config.yaml
num_hidden_layers: 9
hidden_size: 192
n_experts: 24
experts_per_token: 2
d_expert: 224
d_shared_expert: 0
hidden_act: "geglu"
moe_layers: [0, 1, 2, 3, 4, 5, 6, 7, 8]
router_score: "softmax"
normalize_top_k: true
routed_scale: 1.0
balance_loss: 0.000752
balance_bias: true
router_z_loss: 0.001
init_std_router: 0.0157
lr_router: 0.00133
vocab_size: 16384
norm: "rmsnorm"
norm_eps: 1e-05
tie_word_embeddings: "early"
optimizer: "adamw"
learning_rate: 0.00188
beta1: 0.95
beta2: 0.99
max_grad_norm: 2.0
batch_tokens: 65536
max_seq_len: 768
train_tokens: 367200000
max_steps: 5604
dataset: "wikipedia_en"
Below are experts of layer 5 (counted from 0) of a mixture-of-experts language model. Rows are named router (the router's row for the expert) and show model dimensions 96-191. Each number is 200 + 30 x the weight over its row's rms, rounded and kept within 0 to 999.
After each expert's rows: "mostly gets" lists some tokens that are sent to it at least half of the time. This comes from a sample of Wikipedia text that the model never trained on.

# expert 3
router,215,165,241,203,169,196,231,193,183,213,214,222,209,214,236,256,148,193,138,227,242,231,174,199,209,158,256,283,241,236,168,214,212,173,209,139,184,232,239,183,184,199,217,225,173,164,174,196,142,178,192,192,237,262,227,172,219,206,147,179,215,211,179,183,176,170,237,206,218,240,221,169,211,197,234,178,180,232,188,179,193,140,193,224,198,198,180,164,153,233,179,172,207,174,186,233
mostly gets: " War", " Air", " military", " class", " ar", " Grand"

# expert 16
router,206,216,246,155,210,190,238,210,177,248,262,241,262,196,215,223,154,205,155,186,189,189,195,196,182,180,211,273,204,203,179,221,218,214,212,149,176,213,261,221,199,187,234,207,213,158,205,232,161,236,221,161,210,216,220,171,236,228,188,174,186,183,204,198,214,175,206,244,243,206,187,196,214,188,208,196,209,208,219,194,230,112,203,185,179,212,192,185,106,249,188,168,248,145,189,228
mostly gets: " University", " School", " station", " area", " family", " government"

# expert 7
router,173,213,264,197,206,210,203,221,178,215,217,220,214,221,205,224,197,203,168,193,209,200,159,219,201,173,242,294,188,208,182,233,251,195,234,104,191,235,196,205,137,181,227,211,143,162,162,200,190,193,220,165,213,224,211,194,244,222,191,177,208,237,221,194,203,164,220,189,231,242,222,180,207,204,189,166,144,261,162,184,231,189,199,219,180,183,217,167,163,204,187,165,217,175,171,247
mostly gets: "ett", "ot", "ell", "ard", "ott", "end"

# expert 4
router,248,197,227,185,187,196,214,231,196,206,227,205,269,248,237,241,202,196,176,184,221,189,175,221,220,190,211,301,219,224,194,226,207,184,232,139,180,202,246,204,167,163,237,212,208,135,170,230,213,218,222,160,199,227,207,176,203,228,193,178,176,200,204,226,229,179,194,168,196,236,241,195,224,217,255,196,131,223,187,203,196,211,177,208,190,202,207,141,139,220,181,198,223,184,176,215
mostly gets: " David", " William", " Robert", " John", " James", " Thomas"

# expert 23
router,189,235,229,149,189,177,222,205,197,178,217,201,246,229,229,238,170,201,196,183,229,190,197,219,232,181,197,297,207,248,176,230,227,134,202,124,175,222,215,208,196,188,213,165,179,167,173,260,146,224,255,208,235,244,229,199,252,206,155,169,167,177,202,188,218,207,230,215,236,220,216,167,189,223,200,156,176,246,184,185,192,145,179,233,174,200,177,172,179,235,186,208,220,141,168,203
mostly gets: " Film", " story", " review", " rock", "row", " film"

# expert 12
router,169,230,217,179,186,154,200,227,191,220,222,204,221,245,221,256,176,235,197,203,236,209,192,230,224,184,239,254,210,211,129,239,245,150,219,128,241,233,207,201,158,162,252,191,214,151,175,236,187,220,230,170,231,236,231,174,253,266,187,186,193,242,225,191,210,171,195,218,205,226,230,197,207,174,210,207,201,241,204,219,228,127,186,201,223,223,206,165,185,239,199,166,215,156,183,188
mostly gets: "ated", " made", " used", " held", " won", " known"

# expert 15
router,160,222,237,179,166,197,249,202,238,222,230,214,253,213,233,244,179,189,172,176,189,217,201,213,207,212,207,265,249,223,183,236,224,163,226,128,164,228,235,206,166,191,212,198,214,165,172,220,151,215,213,169,236,223,207,180,221,212,146,191,178,210,227,180,221,180,211,230,198,231,235,200,218,213,216,201,185,256,185,216,176,114,174,239,176,245,199,194,155,237,183,196,218,136,174,215
mostly gets: " film", " information", " also==", " Candidate", " music", " art"

# expert 14
router,171,197,227,164,203,184,249,221,215,198,228,218,236,198,209,223,176,184,152,166,223,192,194,225,214,195,224,280,232,225,203,219,236,142,210,137,194,211,216,207,188,193,241,198,210,179,171,221,185,201,211,161,224,220,230,162,256,211,210,199,182,191,213,209,220,184,204,207,219,224,201,194,230,177,252,162,157,216,188,204,218,200,179,222,228,242,190,186,124,296,172,186,211,178,169,214
mostly gets: " China", " Australia", " British", " Conservative", " America", " Japan"

# expert 5
router,213,198,245,174,142,183,206,200,207,218,204,250,245,221,241,260,151,202,180,176,223,210,172,216,199,195,213,260,169,215,175,226,229,186,205,122,185,208,211,197,182,188,202,184,175,182,162,211,182,230,211,244,272,231,195,163,211,208,151,176,183,192,244,193,203,169,210,220,238,238,221,209,212,177,202,215,121,206,194,174,237,70,169,214,170,206,160,186,187,215,192,183,212,155,130,212
mostly gets: " part", " most", " all", " dis", " rest", " form"

# expert 6
router,176,229,224,163,193,164,231,209,211,226,233,212,224,160,215,259,179,240,195,196,230,239,168,208,174,199,269,272,190,207,170,247,200,164,226,118,163,220,271,213,175,175,211,225,204,176,171,230,201,201,200,167,242,209,168,166,236,221,168,179,204,200,201,191,246,188,219,236,208,253,207,167,206,167,219,161,193,229,220,188,224,150,187,202,191,232,168,187,179,249,216,165,221,150,197,261
mostly gets: "°N", "″N", " ft", " Coordinates:", " km", " mi)"

# expert 1
router,183,213,241,183,174,208,220,225,209,222,213,238,237,176,221,237,175,223,173,189,212,207,168,179,195,158,241,275,198,209,185,210,219,151,237,137,155,281,200,181,205,201,218,205,197,166,182,217,203,204,226,168,223,218,213,187,242,237,187,173,187,229,183,183,224,178,230,209,217,278,223,174,236,208,172,146,172,227,193,167,282,153,196,214,180,211,202,164,174,237,193,172,173,206,189,231
mostly gets: " (", " (1", "(", " (19", " (2", " (201"

# expert 19
router,184,191,246,164,146,207,242,248,230,210,215,214,233,190,224,216,175,199,187,194,245,189,187,208,203,220,256,305,199,202,177,231,212,173,263,119,147,233,226,167,189,186,235,202,236,157,159,228,197,230,231,210,232,246,200,184,182,245,192,178,195,213,185,199,215,174,240,227,200,213,221,195,215,211,229,161,174,240,237,156,220,207,178,227,209,215,161,182,160,205,181,212,200,173,173,209
mostly gets: "ij", "aj", "iy", " Kh", "j", "uk"